{"n_experts": 32, "d_expert": 224, "hidden_act": "squared_relu", "tie_word_embeddings": false, "optimizer": "muon_variant", "learning_rate": 0.00123}
Below are experts of layer 2 (counted from 0) of a mixture-of-experts language model. Rows are named router (the router's row for the expert), up (a neuron's input weights, with its number), down (a neuron's output weights, with its number) and show model dimensions 0-191. Each number is 128 + 32 x the weight over its row's rms, rounded and kept within 0 to 255. Numbers have three digits each.
After each expert's rows: "comes before" lists some tokens at least twice as common just after its tokens as in all text; "gets" lists some tokens that make up at least twice as much of what it gets as of all text. This comes from a sample of Wikipedia text that the model never trained on. Tokens count by the router's weight.

# expert 5
router:193103180087143140122150150107123111111150118122095106119056118173096138161139133175133148127090130128127137158141155128147118116167116055091171156177132167114197097163185100098151181098131159126119121114126188132110124169144162139104166136157134089091085080182119150105144141185070143211106074149152079122144118140178139176125107129103118178165176157126135118156099118149148089123163089094114147143120098175191099140118094095121091163127106197093187176162146106143087095148203169109131096113147062132116128175136160114052122190096144131148162167174127134161099152107111155096
up3:125120132189130102200138103160094088111131134135121089133115094171055114068172166173129122085166146170099163158145119085098167108119146119112069155052099130132098156148185087048114196120152112068163152122145134174119138092082128176103140082132118111098104152132113114100102114118151110116166155137120086122126139099106133096136055099142057122142148119160115147131106117153133111154141148067090115125119138114148185115171099084154142145152133143090117147184080131134138156151111104138153159021110078116148136135097097182198118150084145087144162138127171099148221118116168142161
down3:138217168171122094180138147176183166102139143115147137098110133171134087106133092109179158159058151157176102114172114115167060132105131186134082165115136165130126113120139152117188110186112129178085107113131112070104097141064149134177110137114105087186145116071116087112101122142144133087132154135123058164096161132142072140081115103172113162158129137110104119116076062071101152140035133139136205131166089118110132118150154107126150148151114165063114164141088145117131146136109117118111170106114112105105117114071119196141143133163089096090108146104121115085101121052129101115
up4:127142165095153145186120118123106174184161104089082120140160072118103108124141160102087148153146143119147054143122159175156116194090050105166132099122087128081094118177123091109133156143113128092207144170150138128108123196135151114150162068108170081105107122155147183095134106164129147149160114153123133116152169135142073107090178095124085117113118087126082160137104102094133125081140108125156139148144128107086072095098081074116149135184182158166085101134116106139107099130117053161133170113151165142163126169148107098058135083145191151148137130157148084131073130044086160098
down4:106111218086103106114081079122091120128080166161096077154115153124177072180155109130096102128125107083147036130170125068162134121175116110093135113075120105137145101216106139098176105187096123134073097103121177146170128117164128102138093094112166241045116120105094075159151136122143134120135096133115136149181104095152135137101113150094124129077128116119162085173139134118138081077119121128139160114083162117076131145157104137143077126087187078117119158129126127127089133187101108115138090086116155120116094152102139116190179142136073145086145144154131130121103138169115145128
comes before: ",", ".", " of", " and", " in", ":"
gets: "s", "es", "ers", "ies", "ations", "us"

# expert 17
router:151131151126148097126066098097141149100172085064092160146131086098171053161105136087148141122138114127088154156163128110143150112150119149121147138112105157154106067157140086151155076101096142102079139134158148142067187168114175161110119187094156095172091112126172139157185115169105138182113139190094140075110177106178128150103121151070157179111148139103092072153118159115158112159103116065115133112116082115181084110137154151158125126118054190122181114150145076131118118107135089084103088135145191144133111115095142136112101152129142052122085173150128127042113125144061136106
up52:099114088178162151103115124156100135148165150076098184087096157182175141127129133142117095151159096117169117241105152110155117135148141107087112074153086160132122159168113089093151119096107115066067132066095165181121097126162135151173097147101095148143175185094149093123144156106171143194095171197103146141159153130128060149111063120141085164133082129137151104165150088125152092107096165145145129102186116037146090117136175147119176128136138113101092139120087143177165110090140125065102105122103159132135132138128130126079133097094119119102169104173067160113096151115154111152
down52:083131164155150133147086106120124111126099092140136043164169169104115117131135111127166146076110178075138099112179148143103158129116108154141207164142174100100109133130135158065146090129157156089091124088164203183077164105178116134115099101126140067069164127072163118148132082148116074115107118149131121098146154129106106144131101144136111110127171103191099174146095109175145167092174178083088091155126090118072138076147132129129124107170094157125152138126156186100119085156083130154168157147150140185108097179120130227066132131068135152127106145138183134141127058142130137108
up53:138095109154157107155112108141126163107110116138146108166139117153138088101117129178071161075131111161138122116134138117090122153098143119166157048134113128110176169119152126095167142065068166151158099097145093149156126127115121131140079156128102108117102109139190091118132108144118111135125151109168140101171130102140056144135184173150115175163167083077122159074110105094179082155074144114107164124077052212130096197101150137138167070051121173128110141107187141144131131127166144126142083124128110135162115122110046130135133169116140122087172134123124216030151132154137096076
down53:183170141134135090101098130129096106139168100134190117121150125166135093171094105157082155077212148098119126135126086177124139097185131174149095164153143146082111127139163149132073083102144112158119132186091112178159104146158156101175168142146115174120116165093102129156108151091112155110177149175092131126145111025131197167147128129110121142114115097104172145131170196122083107116140118116116126145066146138168133136125157143159063064083191116090133150082133079080114118075098102102088175127122128128138118109164149151141146153083209158134119095181089109139094087101163077100
comes before: " |", "•", "After", "e", "com", "†"
gets: " ", ".", " \"", " b", " —", " In"

# expert 9
router:159067140077153133135113113083108125111135192147072121199100054098087105158085226119073094115139121133083150132144132149161132120133080096120182119172085117171102084093155123156126158117121133095116212101151121127107169154087145137126188201107184095156107143108154148147155112184092066130168141133062125066042172123151121106091122147083145193126115106104093099140123079121194093158158125125091163128116101191123101138136129134162110104091135134118164148181141073123088142110184114087126119095129104128098169159108132110125130163140098131136142154162153151116111154109148118117
up35:129099219143171108174144167163099061193157105146164143097159148111094140073137168089107181102118163162132160120208217057108063142138133168131165144125156126132168168117141112116110147189143089104080089087174119130167116148111139106168108125170108132124194109111116126158132151131124123160154088113107076088156110179048120075157141152080141116140134163113134119074123102150084152103117129133199127114121131122149063155104108150143124128162084095125204141117164138156154106125143156137122091161080142143103093117089135106107114114127180144127149175167138149093094112110159132053
down35:119169170203166130129138135092121073133163119091134144120159108157077130119160067181139115131160119114145083147164173078141106113118159155056123107107136175132180116105081141095159155173151127124092124153178121132174123121104107118153130102199150165136109122128155094116132158110198136156184157108182076171168116129075114133137181115130149128124126130116137089122102138133140163134055166184086145135131110152142167148169114123160192204116159099129166163088169160129146140081157069114210097190081152109092123119156169141150146091198090141149142185151106086150146173171099128157
up36:141077082152112196173195118107152104117146132106096142122147182090117068161080080110164155137145117018207167162094121152128150190146136100093094164171137090143086076141186163093139138127086108112120094163163142090145169129124165122105126164146148096137133161074123127122088102137105165108077146147121148176116117169127128104098148147084118111161091124118166117105057150114128141084142122146103091129163157177110195159111124078163178127119142159087104114105091091137131112132076095101127099136160144136230092164114164144118108119121096170114145124139155148123087072175156128072
down36:152151103116134099120161118175150142152164088120092150113127142073077129145160163133073178106149154061186133143098131129121128168105139110088166216130162112086112093140133095125197138098168109074090131103105126085180131158098229108128165141169152152155113131146164064122108135119086082178168202150114165149124137150100121081117130093196156104120126162138076108026112094148158110150120127133145098171143168107089114099151101098063120159175153124109120126134090200099144123120167145109155124116111130132156067172153104115146153153145112138183135079129172125125183102115112110087
comes before: " the", " a", " ", " be", " re", " his"
gets: " to", " for", " with", " from", " in", " as"

# expert 10
router:154092162108136109113135130075114148107105115120117146147105147132129050177115147113108152120136114113109181122138130129170134143088135072141138125086094112143084107091150138121092093144111134144114189108149155106171093109166128161107069152093176119146113071118091135117164171088130049145203144159117105156148198177124079146079087178102136117112178151092136085137169121124117091127143163093093122102184092189115172156151093126129132132084061204138140180168161108176104145112210161199140100094127095136102118177079096139119133117142112090128185133191196121093154161112157151109
up2:143169167170194135091178124104098137093142145081138067064113146159128092166167109160122068114101110099164099126163115135119155180092194122090104119103097053105139129143133094129148120088123148105073124102071169135208130112189122156140179159132098166106102116198154071102084123171105141120101129066110097116108086132174105101104112130110081140089173127138144196145114137122178143114141123161093129075158136168162087071177150168139126090152151102182096147102151134124165114099148142147084116148188059140120143137126124167081149147155066120137144180092092093092115143092118124132
down2:103036149104122131150119118126171148118174097166133136175109151175115106093158164169143122127156164084164143119128153171129090101114116146139146072080154179101076060165117133171060125152136206145125151089100116101108147146110077132124138143103115047071105187090149097167075155170130129071132136128113078093117149129088147157148128195112098114159115149132199144144117098105076103143175168054125110141097164104120138151129125134184084169163149124102141134138142128092108078099184174133130142123186110065125136167183135127116127102157102155115112079154101076134154137174130086080
up3:132147097130096120129125185123095118151131084119103171146104166168132138135153152115080112096193081123161043172143174082074171145119164088106130137131068110134182101140197080053118134164125177151160100099102149137149119108089131185111175136173058128129127172109152149133111132147096160147113150163122125113175214129126063111103090137117071097177091160136144100082096085158168145163121115167135146133090186123151121147158130109140084142159159124173166142090127152148116133141082132134127176115163131149110071132152157145135164204141111136086177121185109151107145117053166164163
down3:168108192119096141140167109142165108141111129116131085155091102094133158089152111200174185186116134164135157122033139105153063191131129076176130113140176126142097140108116124121133081141132137135181107062106131117127111114132087150130117149072112119098182105123177142082122051090181109111147126149164146122110192130105074089166145144128113096170112174120140143178081101110138117121118127140163111088073099111138135144151174158130156100122124081131121089115150052099110116169216153136098139127089175101149140144144102170110188112137084080168139124099176071143102141125130161200
comes before: "s", "w", "t", "ct", "ment", "ma"
gets: "re", "ce", "ra", "la", "ve", "ine"

# expert 15
router:157103094152168143150123127116132122099135112155064077199134126124094060153114135120104118151135098138117177213110141109166120080109117120116175135169100192172151119114138121136162124112127156119124117099127132151083184143128186148121150128066197071065101092155093177156102139111104130184142113118159155150092131086182152141131107133104164159138178105084077065169142134129133088160091132137091148137171090140119086142078098118138119192128116095122190157153094097145093094108137120096124139125157108137114174135112148100145095172109113078147126187173152160041203201081094105101
up0:070086109089145127165098164142158132125097136130124156082124133156110156084151116124123163106069116190209130124098115146175183130147137106137172082091132194144117144129224121109144142157125119159150153046110136119099133133093111104116088157137138078089115128122137141133088168084127160136135135056127136081173134081119071136162136153091161181111089165145182163187129084135067130194107066124119117101154156083135133149098147119111189100145173148167153112100136101113083116175102147146119176100089145141086120155091148147151191085132150136140094177149127169103060098117144106059
down0:145114127083145157115125085155144131154131122101135156113167128113149105180069176120122081204101105142057088129138106117109130136065176138173085145154110117144089120098193135069125117192189068097132182116166081137176107133112128084062094148199104122147182087152095115122090085133100146132146099168122119167169157125148111111169148097202138112153146112063137100106081095072146163107107111092116145076136161193111164143132143060116087080147168146114174141128091133133183125151122168171102089120106143126107161121121122172119142155133166144092154167087050141158111158140127106125
up1:083124081113205102047171130141106122170160120188118106163139128123088084148154204140075132121149120094129150160119197130140085133140109183065113172128155105140167108123150117137173102184190148119127129124218155155125135156129132136163190103171112164113119163120094219124105107192095157112141116135161109152111151152143158169093122143220189136116123101143147164103048143140136063148102169126132118163139101103123204104149103090106099157112121120116125195133136091147121117138163156137168140187112120166108164135095143117081139132092167097122090158140119080125119113144144112115
down1:205108162178109171151119104144074124163168140131103135087130167181099169124118078157161139121155148134030088166116092135112162126155104087197133101082141125107100124107119067168134135176110156135159161113127093079149118093172103117115141154120133121142137119092139128081144120119127138154084110096108119179116109170098142144164088160116125126146122122202113101106040051115180152162142094150079172160099140073096131100135124123112088183111141171097141176157128150070083124082156125081146138154152140098138192096139162091120177151134152152130135085202151081114142086162101101188
comes before: "\n", "|", "-", "==", "The", "==="
gets: "\n", "==", "===", ".", " ==", "===="

# expert 21
router:117122174103155119136080142111127142134152113119103075131095099078063103134151129109100118174106098172081165164137118158167139083119132103131164138159133165107093124153159134201105138130148156095093140130106167105138196133066176167142145167101174159092112114118145146107125130141082087129161090150040128145157163163123120125151123205066172143084152113109152105140135122127141072157049161114113109128132101151151136099113093034140093142129134087122168148172147112082076066131131155146149216068144082103171155152132112070096123149120141133090160187173150148089169149126174122082
up10:116162136153154136125173080147185138028192097143108137118125145159155139180082169131129092112122203102085117121085125132142116153103114161132165112180079126117150143079175137101167070151173143183145134107159183136142127153097128121127126107127147115142172200104174109135102139135138176126091112143200162141075141124113109068136180177078184098123142139115128151126115118160149166128110116109144157087143133117133148133121111127104175161066166083156104138152186157169127083075065113062114168127096098159148140150097139197090074155167070120105152133092194113083135112135152112159
down10:154158056130203092142114127072127155141175154128143165121147165107130140149116056120128164077108133076200112066177136142133139140179073105106151140097164120162114140129082135150126116176175103110097096157115120114106094142126098178137106095156181145125173145174129107115158119085138109144118118170125117128108122114183105129109083162167120155074103067108111131124149155125160164153127144153142069081148128151082179119110143139110093173202116086107127110131199110169143073177087100064122179069112083184122116177147148120157140120102088184113154104181087120107183157083143161100
up11:126160164158158114141089126128102164139163171108106174063158145097098173125092180141130148106093123106153197132092138136104131145156082175137109102151151184180147025175130105080079139124091117147095140133145122119160113141115069154137190171096131135159115090140167178136164126125074121125167125152114124116165123130096157117151133184143130119192128089080134130122148126092132130143173175078126105172113141114097144134198120074083166097125179064094160124162122190130118116114108104125173098195096056113138123169117116154109176145095095118112136196182084113124143074081181136101
down11:124144094129087165168123049149102164112217120161102132127127073139125189088136115052103129146146155092160093143222129140156111104141163132119132167160103149125129067089172151085127136109136141121166122130132140095144211151153152135080132099126071093102147145135134131136074161150133205066125120145145157142054083159150202128140119104088107163149098126142145132136134067099075109142117177127098147123153168139116151153140076144056099135132167164152095171137207090117164168090134188122110121141145109111124139143113144088125125090173081129181142115092112128164163145104187130116
comes before: " ", " 0", "\n", " 1", " 2", " 3"
gets: " |", "ic", ";", "tic", "lic", "ric"

# expert 20
router:149102123151161125136108146101113103154107086116108182157062084128153101149116119130096115150103125103125129150102098065158162079098110002107164141153132169147108139118140116174154193061143111132104119102169145134143157153075141117126135129111178110119121116101128173159186108204137108148116180124130124169104130059186132057126126123114129172144162176107167126140091077145173100116089171103115135131203136124134147158129125080112103157135107093195135189131094112169067168090157171106148163161129076107103152143055093115090131163053094126156109155140152145089163150118133118112
up0:096161174082165106101129115116129104133081136131118110111110045177071112138112129106118150112110144135121106142113123164138160093088086201087073126101097134231125138158114091137176115100179162205194073107173139074135182147110079155122086145139165094201122078117151120079132108115105103138096117138071151078099138158076161142156164107138143088132108146084162080137169107155142130078120112133117138117099084101137155114126079112136147199126100081113115166142154183123163091166155152120155107123174076142148090160074133114113120117135120085151143149085139123029133135144131108112
down0:133134130110125077160149074163140111148185176062153093096120092124154139185066153129166077149148186113175102108155138129154126102175121159094161162174096142150137145140118064150088152083162102138042078166196111138135131147159077149176120130161139155127154158127088107159136157157130137105111128222108113102129065156125073153155178071081120109129104076120139136127197140151160113155122142158120148127135131086086123096119168159072127092095115062163114145150136077144135116163086183164163126140095170058111135116115150107117131167112131141080158119080149124191127128120096138175
up1:114168110090121076110084163141128121118183104184123105102179118132118120153131128155164138109165108103100107153167188053114084199102119107148156105122086150104061184063166144207093136076088155132128119093098131102150139112108146123135215098131134161208150100137148155131120143098084142100092135121168115122032136147080134177143121111173203154103091119122169133142089141151176139157178088160125116094069121131138119089114114079102147134117170159119140169116082072142116093099157067113079128105145099122181169108168105179121091107106173116150117123109149108125112096127156111118
down1:113184087175101118081121168109134120109161151130134149118127131110128184124075103148176159110101173112153132131119156103150135177115156100069139071159163117108097160135133105175105160164132124129135158164139142115122119120142139110128138000145088134151154116149080109166135122128120216118140101098141135219139119150170127123130147055115089150073097128179196131109174159171187143118137125137124105151125164135096151119154105116136163116086106108111080105129181128078161116151176150124190132099130233189150088072160088124122114133128156130062117161149142112134145103091114057121
comes before: "s", " of", ",", ".", " in", " and"
gets: "ment", "ion", "ist", "age", "ction", "ition"

# expert 27
router:116122121106127113139111113133126135108147126112113120175101063086169121154096161144139145156144127100095144174109121118120150056132103059097150159106105155108115120172129113079140131086119128111080170102124166118125187118060125134129128221128162145094108114124122163126150144202142095148156124166064110132141155109160137041117095159108097136082190138132135131152049126130207087169124127108108129134132101149144100117159068184136116151085119165114159109174127048152088113102190145136113080069119094130114153163121141120106144162160153069155168157156180152066125205106053113113
up2:189161135164180117122115101134092118062148153117129141114178172095165165133098151131136151116152161134168129096162128150135106072147132065074113138141142188094073160074076142135172144092095130133078124106152201107173143128107096109090134127094148114102109137137150096104140118162193139103149132092126065122146141108112176128139088069069105165154151111121140091054168131125129131155091168136123191094182089102110135145203171137158109124135117113114122151133074155099116182125059140107076148114127136178086176099154113018138123112123140204093117158100155134140151130153170101105
down2:151172111188130077110185115138121101098127137152156096147157156169078116133130161211143186155120100094133165098124170105138089117143111122125152096169122144140166071102154120049174149114170115151109154185129106132152097074093111138176102134165152118196124140199162157129112155110120072054100124148130087137197084138048158068104171127115105119138121089128104077101186089136140155090107149112123183113110123129123071089130101129164181137059126151116141117100087115122168137124101107146160108143076140112165174144166143134095165074193117182158143109108132145125123078097118130170
up3:116150101140126158124165112154122100078168136160091201048113120144186089134131148150108155127119170134114097159055141147171059096127120132076191123102101099105079126126136105124156069127136076145123134064119151172206137116119134122129126089104138166113101150197152134143117214197117218121117152159134174141095168124107169125082104137147108139153153114108143071136103148100084138128169099140107112101122120187150079160135138147127085133149162120175125110147112141163108177098106126197121168094154085118147179132142108174123117172096101054135146089088172153097133107092152159177
down3:109083111115104100121109136218149160147179122137106175112124071130103091086102136180108132100152098146153157136119128131169151154180106139166140067148146164145117129090092158162130143167146197188180178131092156131190050120139059122164157123113141158148109169164142141149144054110176145146087109107141072159067114173131160132102155154101113080133121125157065142075114166140127121084137147118140119119113127139106118094088097094118122169145143138168184055124171133169137094133143067090197141084112091037136088093105149111077161123158176111109096137115116104140135143137085123117
comes before: " the", " a", " his", " S", " P", " C"
gets: " of", " by", " the", " for", ",", " with"

# expert 16
router:176113140089135140127124132130122122095174105102077161155110171128067113171139193124130126197101133133084168175068153107098113142122101072089184112143108131113113106162131107100153135100102122138107174095108115097116213157135151124116169094190145163096112125152164147116155087180126106153090114168161090135120173133166107096100127110040097139142121136137142047181065103077119101148141083093122127095140113166154110150049167099112117150111119116130148143121142119143079117154136154106153062114160079149101181148085205121140141155096157123138176151176085138191119172120055124088
up2:101098220146165088124112121154123156106090128092135093165125179067196104119159198137122129081177174109114144139130140121153047149114114065129074117128148111165142147125156141156118100133090121104121141115127145149142106096213115135221135153115086164087079114123117130124112065149135160167125145129137116147142094142134057118107145112188117087092125128157134132137161148100141089178106148122103163194119151189164065123135112168130156164118164068126150118132121123158137134146137088133084081173161161110099136098178174157076111064194127094101105104124125156103069119152152110194
down2:116184111125097127084159151162091123135094121164086132068120181080119085181133166163153137087096130087136138117099136107081113140110079119137116124135137180133132176108106089141105125153082086127219131129106134153183120170147136147165136095133096130140158150167108107113099147171132121181169207098142103150086207177095180102140043149199127092121057146100106144130172121119172095054112108094118083142142145115146165156156155132145121136146179083104161122166160124129159090114136111194165147160111118103080095164103155087116150096104111165111097119135117111190064101178121095124
up3:125127123180148138084092119154084152148216137121140176087120111110104111157126120117100127163157136154099081082096148138145126083151150134127044133175115172099180120045151122120111205083147133118090144124139108161163145085118066131113117151116111170187093124086089140133115173140116130151114131168117172032100088133126156124079148119099149158162125157147123115108166115108171117177165133135143168146091150113084125123095180093126144119068100083169083180161050099071164199139133111104140170094056147115170144153164104137124140163147060149099165112131099136122086119133137108161
down3:121136084142150119069133041115112133129143152112104102164106098154130173158142170158140170092111085092133172110152139156119077092080102214110124098134082154103081126109111109096117140171153116146098125068144166116162157145153137164105149089125196129194159091156135159084049128082105052097093107098153182074155138111103122100136105059189142129057107161133123117164186135175155108153120133133117147113150091132134151140168117182107155200159110115140168134138088115117149179149145155144187123161173158133100125174148164136113147128096180098122122096168144165118060131151130080111
comes before: " to", " by", " the", " in", " a", " that"
gets: "ed", "ing", "ated", "ted", "ning", " the"

# expert 13
router:215085166139145141145070147108167159104133126126123107161139108098149088111120119142165164161114087118095160168127149147088136082101081119126141127149133128165076121138126134147145116136115119104067114072127141138099131217155178129131137162107230096141094193147137147148152140157099106152169167141124139119067130079137101133110171098082155101142158134122125100135065064165130074133131113098069080130154084156126104097074128132138096186079131141136165106166138064193091149131197145157116170140134091122117143171134105100067077175123078102097119160144156129102172164105058097103
up2:135129161129102114094157085129126164092123122147116150147066172151094155106073199133133068110113090158134177158110120139122148166155198142163142147101125144147113075151139120049104184112140184147080131163089181189077120159086095205104131153133161137156151117154154112158180184125094140140102170123126148164107160145207103110124138092147154091118141168136084096134123137116136121086141128172129153114118147030130134151151114165160198112167174123133133144184104077122066088107137159159150097115135169157112142120133102067152158121122120158156155167067091132171124211110141105126
down2:076176103136103137045150121140084096127108151118088148125099139204110149163150123189140104133091151094166118128077094178168128170184100090130166154165121096085092112066117119088131143100190124111108137147137140082081101143143104136151061189120104123084160203156086101105126100169139179110082109168108178128118182129133129141138151135149057169148068130110147100083132186147106107148158133159161072163142086119160062120106178130151141099085150081094118110105136143139203157107096112207158112149108144201138129147152138139150114110136096111137093158155182123148124136148146110141
up3:174147193143150154140099156135097188107119116102094114162110121142142205159087208124113074175092094088153079117107136134182107120179125119117095169081153115105117116110145112163117162063143200131156172138141114154095142166114093132106073173142148170119143192097175167071120089090101122096123158147152109155062114156143084096121108114192119091114169164119109111163123129137140154161104113168085129139104084145119158145146088148124138109179144151144152165103135111086081121058116109131171135124103125151104102084183120127165145183134105089137132118110125137249139108126115116208
down3:082134108082146190138149135169123102083163099091131133124092143139114097120137106112137091138115190094190126110172155179149120098189074115124132173170164133111120158050100134129165111102165123129095149123137097105124029140147116085167191130151150102125113139162108099104082114094073122072091142129090132119076204158136135107123064166140144132078102109074149056103160170157125138058162166105146093162150158114194145116105136128109159112155115120154151159127141144142163128091114103143154116101136111148158196154133119101112129157173084168103147150105184102077149206086146104077
comes before: " |", ".", ",", ")", "–", ";"
gets: " 19", " 18", "20", "00", "2", "5"